Below are experts of layer 2 (counted from 0) of a mixture-of-experts language model. Rows are named router (the router's row for the expert), gate (a neuron's input weights, with its number), up (a neuron's input weights, with its number) and show model dimensions 240-319. Each number is 50 + 10 x the weight over its row's rms, rounded and kept within 0 to 99.
After each expert's rows: "gets" lists some tokens that make up at least twice as much of what it gets as of all text. This comes from a sample of Wikipedia text that the model never trained on. Tokens count by the router's weight.

# expert 58
router:55 72 50 53 52 52 46 45 41 60 36 53 52 48 74 57 68 38 42 41 49 22 39 55 61 54 42 43 44 51 48 40 57 51 43 59 69 34 49 44 46 53 59 46 49 44 48 48 50 50 42 57 57 63 40 27 53 48 39 60 54 50 53 65 51 60 40 33 38 41 37 56 55 65 60 61 53 46 75 50
gate18:55 40 68 40 62 71 43 43 49 42 60 50 55 47 49 48 58 67 51 47 67 45 47 53 57 50 44 50 51 50 36 61 57 57 66 54 44 42 77 56 42 55 60 68 48 46 43 44 58 45 52 85 41 61 61 63 57 54 43 44 59 57 49 57 42 51 51 58 69 64 54 64 70 41 68 57 42 55 58 50
up18:32 52 69 41 33 57 62 48 42 60 54 51 43 53 46 55 51 50 62 52 40 39 54 44 57 49 59 50 48 72 69 30 65 75 39 69 51 61 54 54 53 42 65 47 56 49 40 70 64 42 58 55 58 64 40 77 54 58 42 31 36 55 45 62 50 51 43 54 65 46 54 42 56 42 55 58 39 62 53 28
gate19:53 42 55 62 72 43 40 58 57 48 51 45 31 42 51 58 59 49 60 40 46 40 37 51 54 45 64 55 44 49 41 62 45 37 53 76 43 46 41 61 56 40 46 55 51 23 53 62 44 31 43 47 41 56 44 47 68 58 38 63 49 56 50 53 64 46 43 46 53 52 44 50 59 47 54 41 68 31 47 57
up19:32 70 53 57 41 41 43 36 63 51 46 71 54 55 44 75 28 36 52 35 46 36 48 37 52 42 62 61 48 32 42 63 39 47 43 45 50 56 67 49 45 59 44 58 35 53 34 59 56 40 37 56 55 61 71 48 37 50 64 38 57 55 46 47 42 59 50 56 61 45 38 58 46 58 41 51 53 41 52 57
gets: ".", "ib", ";", "eg", " San", "amb"

# expert 113
router:61 69 45 56 41 58 53 34 42 32 40 49 49 44 57 43 66 52 54 34 49 55 49 54 45 55 58 46 36 46 64 52 43 44 46 33 59 43 41 53 57 58 72 38 60 61 55 58 45 34 55 66 68 59 44 46 60 50 45 50 66 44 53 49 49 59 51 68 60 59 39 42 54 35 57 42 53 58 41 57
gate0:56 55 48 62 28 51 69 51 61 48 54 47 54 50 49 52 55 59 62 51 52 54 45 50 41 49 57 33 45 41 33 43 34 41 64 39 46 59 43 60 42 50 50 40 89 63 39 55 62 48 70 49 44 48 77 52 45 46 66 63 37 60 44 34 28 37 46 55 60 51 37 39 49 44 56 57 66 53 58 40
up0:57 54 46 57 48 55 63 47 43 48 54 67 61 58 51 34 57 61 46 44 62 52 60 42 55 54 33 44 74 42 49 38 36 63 63 46 38 45 48 53 44 37 61 50 45 55 49 47 60 31 58 55 61 44 58 49 70 39 48 44 39 60 50 46 54 45 39 34 49 44 52 56 34 44 40 37 63 63 42 58
gate1:46 38 41 52 48 55 62 50 36 60 60 44 47 49 56 48 41 72 43 43 57 53 57 48 48 70 55 52 40 45 51 51 48 48 59 43 57 55 45 45 68 42 52 51 30 45 55 57 52 50 45 62 41 48 34 48 55 52 35 63 49 63 53 43 66 60 57 54 39 65 44 25 34 59 39 36 68 56 36 68
up1:46 57 66 53 39 43 47 48 52 43 37 38 58 64 56 40 57 49 57 50 48 59 52 51 51 43 61 57 50 40 52 47 54 50 39 52 49 48 63 45 51 57 68 49 59 61 63 36 48 55 75 58 49 56 60 56 68 41 45 55 41 43 47 58 45 49 43 66 70 55 48 75 66 32 52 55 28 59 48 28
gets: ":", " |", "\n", " /", "′", " –"

# expert 15
router:52 57 35 49 57 54 40 39 56 41 47 34 61 35 34 41 58 46 43 66 42 58 59 41 52 41 39 51 56 56 64 39 54 47 48 57 59 49 42 72 41 54 63 23 64 57 68 40 74 50 43 67 50 54 51 49 52 55 43 57 46 49 50 60 51 55 40 56 69 70 44 64 46 69 51 62 47 49 52 56
gate18:53 44 62 62 45 36 52 52 50 51 60 37 57 51 64 61 39 42 54 39 53 44 41 56 50 45 84 50 65 36 26 54 56 52 65 41 48 77 53 57 50 33 71 54 59 70 50 55 41 31 48 46 35 43 47 54 54 65 54 52 53 62 53 55 56 56 57 39 59 51 54 49 60 50 59 46 62 36 54 47
up18:59 50 59 42 47 46 39 48 55 39 45 54 79 49 48 58 43 49 52 58 28 42 45 58 48 57 68 48 43 57 51 68 40 51 41 58 48 43 55 54 51 50 61 42 41 37 44 61 52 48 28 46 63 55 48 62 32 49 47 67 54 55 51 43 51 56 47 53 51 62 47 48 41 48 52 58 59 48 43 67
gate19:50 70 63 56 41 53 52 65 42 32 48 65 48 52 38 35 52 47 44 43 37 55 33 52 37 61 55 72 26 34 47 57 42 45 24 58 55 48 59 59 50 68 43 47 39 42 59 52 58 58 70 57 52 56 46 51 31 48 56 45 52 37 45 49 41 51 55 45 48 53 35 41 65 33 47 62 56 38 62 35
up19:40 48 47 37 43 66 51 50 35 45 65 54 45 60 56 54 69 55 59 47 53 22 32 65 66 46 60 50 58 26 35 50 47 56 68 50 57 43 71 40 47 66 49 61 37 49 48 54 62 54 56 43 44 45 41 35 50 51 42 38 44 56 43 56 60 34 52 39 57 50 50 44 37 48 60 57 52 51 54 44
gets: "l", "ab", "og", "ub", "ig", "ang"

# expert 29
router:50 40 71 60 50 44 50 46 62 63 52 59 49 66 56 43 47 50 47 40 73 54 40 54 50 56 48 54 45 51 34 53 54 45 50 56 42 40 52 57 52 39 54 62 48 42 55 45 39 39 55 39 31 42 35 56 45 71 43 61 45 30 50 41 64 19 51 48 47 63 45 60 48 38 47 42 49 22 44 52
gate0:49 44 48 55 43 55 37 45 46 59 53 31 55 35 41 37 51 36 48 65 48 46 57 58 45 58 41 44 68 48 55 58 32 44 56 35 50 47 59 58 44 49 45 55 51 33 46 44 52 37 45 38 53 42 49 43 46 47 62 49 49 50 41 28 55 48 44 27 43 52 49 63 49 59 44 57 67 50 72 23
up0:48 45 62 46 61 45 53 61 52 46 37 39 49 48 38 65 32 53 59 49 66 66 45 51 48 56 64 58 45 64 36 57 55 44 45 41 76 63 58 44 31 55 41 46 39 55 37 57 52 51 42 47 52 49 58 38 39 63 38 30 53 54 55 48 48 41 64 47 48 36 50 36 35 43 57 55 55 49 50 47
gate1:50 49 53 51 42 50 46 49 63 58 26 43 40 58 25 65 35 59 47 55 34 61 53 41 45 29 43 52 58 66 56 41 51 60 50 56 61 44 49 53 54 57 52 56 54 44 59 43 48 65 39 51 50 62 56 24 38 64 31 53 54 27 49 49 50 26 74 63 52 52 37 48 49 56 50 63 39 50 81 44
up1:52 59 56 61 36 47 42 35 42 45 57 50 59 46 43 55 59 42 29 61 52 61 40 65 43 52 40 63 47 49 58 44 53 51 42 63 49 60 55 43 49 43 59 62 57 60 42 62 40 65 37 38 47 49 38 45 36 44 58 49 54 49 43 32 58 53 31 59 62 57 43 57 44 60 62 65 41 45 56 44
gets: "y", "ary", "ory", "ate", "ry", "oy"

# expert 99
router:43 47 56 45 39 48 46 42 59 40 40 70 58 51 44 40 49 62 49 47 56 62 58 40 54 42 65 43 58 52 54 58 67 39 43 41 70 59 49 53 59 48 44 56 68 59 40 65 63 50 42 47 48 58 39 48 79 51 52 64 40 55 57 34 35 62 32 50 62 58 40 31 64 49 58 26 49 50 55 69
gate0:44 39 53 42 50 38 40 40 42 40 30 47 54 50 54 60 47 51 46 53 47 54 48 48 41 39 38 39 38 56 44 53 48 54 51 49 42 43 56 45 52 53 45 62 48 55 30 48 56 58 52 37 43 40 44 50 59 39 48 48 41 34 45 57 53 70 51 57 39 36 44 63 61 50 46 50 18 52 45 58
up0:48 46 46 34 72 54 52 42 39 49 51 63 39 43 49 59 44 39 64 45 54 43 52 69 39 55 46 66 55 44 45 54 46 52 62 63 27 38 44 47 48 44 46 50 21 69 56 61 46 49 50 45 42 50 50 56 26 37 63 62 63 55 44 46 21 42 59 44 49 56 66 38 54 44 51 52 55 46 43 47
gate1:38 61 64 56 56 33 52 59 63 40 44 44 43 36 39 57 52 66 57 29 49 75 49 35 43 44 55 55 56 40 46 32 32 46 45 57 48 46 51 53 41 55 57 36 39 59 63 55 61 73 40 62 44 41 52 50 50 46 64 43 62 48 55 39 41 56 44 56 60 45 43 44 61 45 51 47 51 49 44 40
up1:33 61 55 55 49 31 60 54 61 52 47 62 43 37 33 39 44 55 41 34 54 62 51 45 39 46 46 47 40 56 47 45 46 45 50 58 47 57 44 29 52 52 76 49 40 47 60 49 38 59 42 41 63 50 51 60 55 38 52 42 59 64 37 69 32 37 37 41 44 50 41 54 37 56 32 48 53 37 27 36
gets: ":", ";", " October", " July", " May", " August"

# expert 33
router:54 50 73 49 50 61 50 46 21 64 70 40 49 46 40 49 45 61 66 46 55 49 46 49 43 57 45 79 49 52 37 58 72 53 50 62 54 58 57 54 56 48 47 44 52 61 54 55 33 43 42 52 56 43 59 45 49 50 57 47 45 55 50 65 35 34 60 56 43 26 47 43 48 65 51 51 31 48 63 72
gate0:55 52 26 54 45 43 64 44 47 34 58 49 31 51 48 52 77 58 45 50 54 49 52 50 39 51 37 59 52 35 58 53 40 38 50 37 38 44 49 46 59 62 32 42 33 47 58 54 40 55 38 43 47 35 53 41 41 32 64 48 64 64 38 41 51 40 56 61 44 46 66 49 51 58 43 45 62 54 14 49
up0:65 55 67 62 55 51 59 36 62 42 48 58 57 34 40 58 49 44 56 58 43 35 63 22 33 54 31 60 61 45 61 38 62 46 56 56 52 40 52 54 25 54 50 54 63 49 38 71 60 49 50 54 31 50 46 60 37 59 60 47 40 50 62 55 53 30 48 40 54 49 49 47 60 52 40 42 38 45 63 41
gate1:64 42 53 47 75 45 46 49 65 49 54 58 42 63 64 47 48 63 71 51 52 41 57 52 65 45 72 35 45 50 51 45 61 57 70 63 34 63 41 78 32 57 51 65 51 61 58 62 51 58 44 53 49 54 63 57 55 50 53 55 35 48 43 54 62 62 40 48 55 56 66 36 42 54 39 55 29 57 55 53
up1:45 44 32 41 51 52 46 43 58 40 72 59 47 58 61 57 57 47 62 51 59 27 63 39 39 44 47 54 50 55 37 50 38 61 47 54 45 43 60 67 39 45 39 59 65 72 48 59 66 60 47 49 62 40 42 52 59 36 41 57 34 52 51 42 54 50 58 51 56 48 61 56 21 37 55 51 25 56 45 46
gets: " of", " World", " for", " National", "ical", " American"

# expert 53
router:63 56 60 46 68 46 70 52 39 61 75 48 57 53 27 18 35 29 40 54 36 58 37 52 51 44 47 62 46 54 52 39 51 55 50 60 26 46 39 61 53 43 50 47 46 43 51 57 40 45 47 55 59 34 64 39 43 61 42 50 47 50 55 59 53 36 63 43 49 57 46 50 58 47 55 51 33 26 60 66
gate0:50 40 61 39 48 52 50 69 58 70 44 50 66 57 60 57 44 39 57 47 48 53 33 67 66 55 48 50 35 50 40 54 45 38 70 46 52 66 56 45 60 56 43 57 49 44 63 56 43 42 54 29 33 52 42 47 37 49 38 57 58 59 52 52 63 36 40 38 66 44 66 31 43 36 43 47 49 56 65 51
up0:43 47 64 51 46 54 38 45 40 61 49 43 61 45 57 67 63 50 51 28 39 40 49 51 62 24 52 52 41 51 47 43 58 51 55 54 49 30 60 38 58 63 39 58 69 44 59 62 62 63 55 52 34 35 55 36 61 61 56 55 50 45 57 51 62 61 34 72 45 60 48 45 41 49 42 61 66 48 52 44
gate1:61 56 43 65 45 64 61 52 66 60 59 51 50 40 39 40 45 80 59 52 37 44 50 57 61 61 40 48 60 41 46 48 47 29 56 47 55 54 58 45 55 48 73 46 61 36 55 51 54 46 40 26 56 42 50 38 47 42 55 42 57 64 42 62 57 28 48 56 42 57 39 47 43 57 38 61 40 68 59 52
up1:35 63 32 40 56 43 21 48 55 55 46 41 40 39 43 55 60 51 47 50 60 59 48 45 53 36 28 62 67 55 52 55 55 62 44 51 46 48 36 59 50 58 60 66 41 38 68 57 77 32 52 53 40 50 32 62 34 51 57 39 67 44 47 40 64 44 52 42 56 52 47 44 47 61 54 69 52 31 54 43
gets: "ic", "ian", "ia", "ical", " American", "an"

# expert 73
router:54 60 66 65 50 54 54 54 55 50 47 52 52 34 55 55 62 68 43 48 53 63 69 49 67 34 46 49 32 58 80 44 49 47 46 42 59 57 50 64 70 65 75 58 60 45 55 44 65 47 40 57 53 56 31 46 66 46 55 45 48 34 53 41 44 57 39 58 61 56 29 39 59 55 52 47 68 45 60 56
gate0:45 52 54 52 31 40 57 45 61 43 55 66 65 63 59 58 86 65 49 65 48 42 62 55 61 38 75 59 40 61 42 56 43 41 56 51 46 52 46 56 51 48 59 33 58 63 51 58 46 49 45 57 47 50 47 63 48 52 45 16 39 48 43 56 54 56 48 41 52 45 55 54 67 44 51 24 37 60 56 45
up0:54 29 57 53 50 47 48 37 66 58 40 56 60 58 53 62 25 42 54 59 50 40 53 35 62 44 55 59 42 58 51 52 48 54 56 52 38 45 36 49 49 49 41 38 53 49 51 48 37 49 49 56 41 31 49 53 52 62 48 46 52 48 60 46 75 59 39 35 72 55 36 48 66 51 39 43 44 52 47 35
gate1:55 53 27 59 62 39 50 36 52 49 58 48 59 46 58 46 48 71 49 59 33 60 61 54 62 45 51 55 66 53 62 50 56 52 50 45 46 59 37 41 42 25 62 47 71 54 36 53 49 42 62 39 47 51 63 50 47 54 59 51 37 39 49 41 57 64 46 63 40 53 51 48 51 53 47 51 53 58 49 49
up1:53 48 55 55 49 50 52 24 47 66 39 60 50 60 55 40 45 47 50 34 49 53 42 54 59 57 52 50 54 44 59 44 51 30 50 41 56 53 48 32 39 38 74 42 52 46 46 64 62 25 62 62 47 54 54 45 52 59 55 45 45 43 48 49 49 50 59 72 31 64 68 58 54 55 64 63 55 42 25 72
gets: "-", ":", "\n", "=", "|", ")"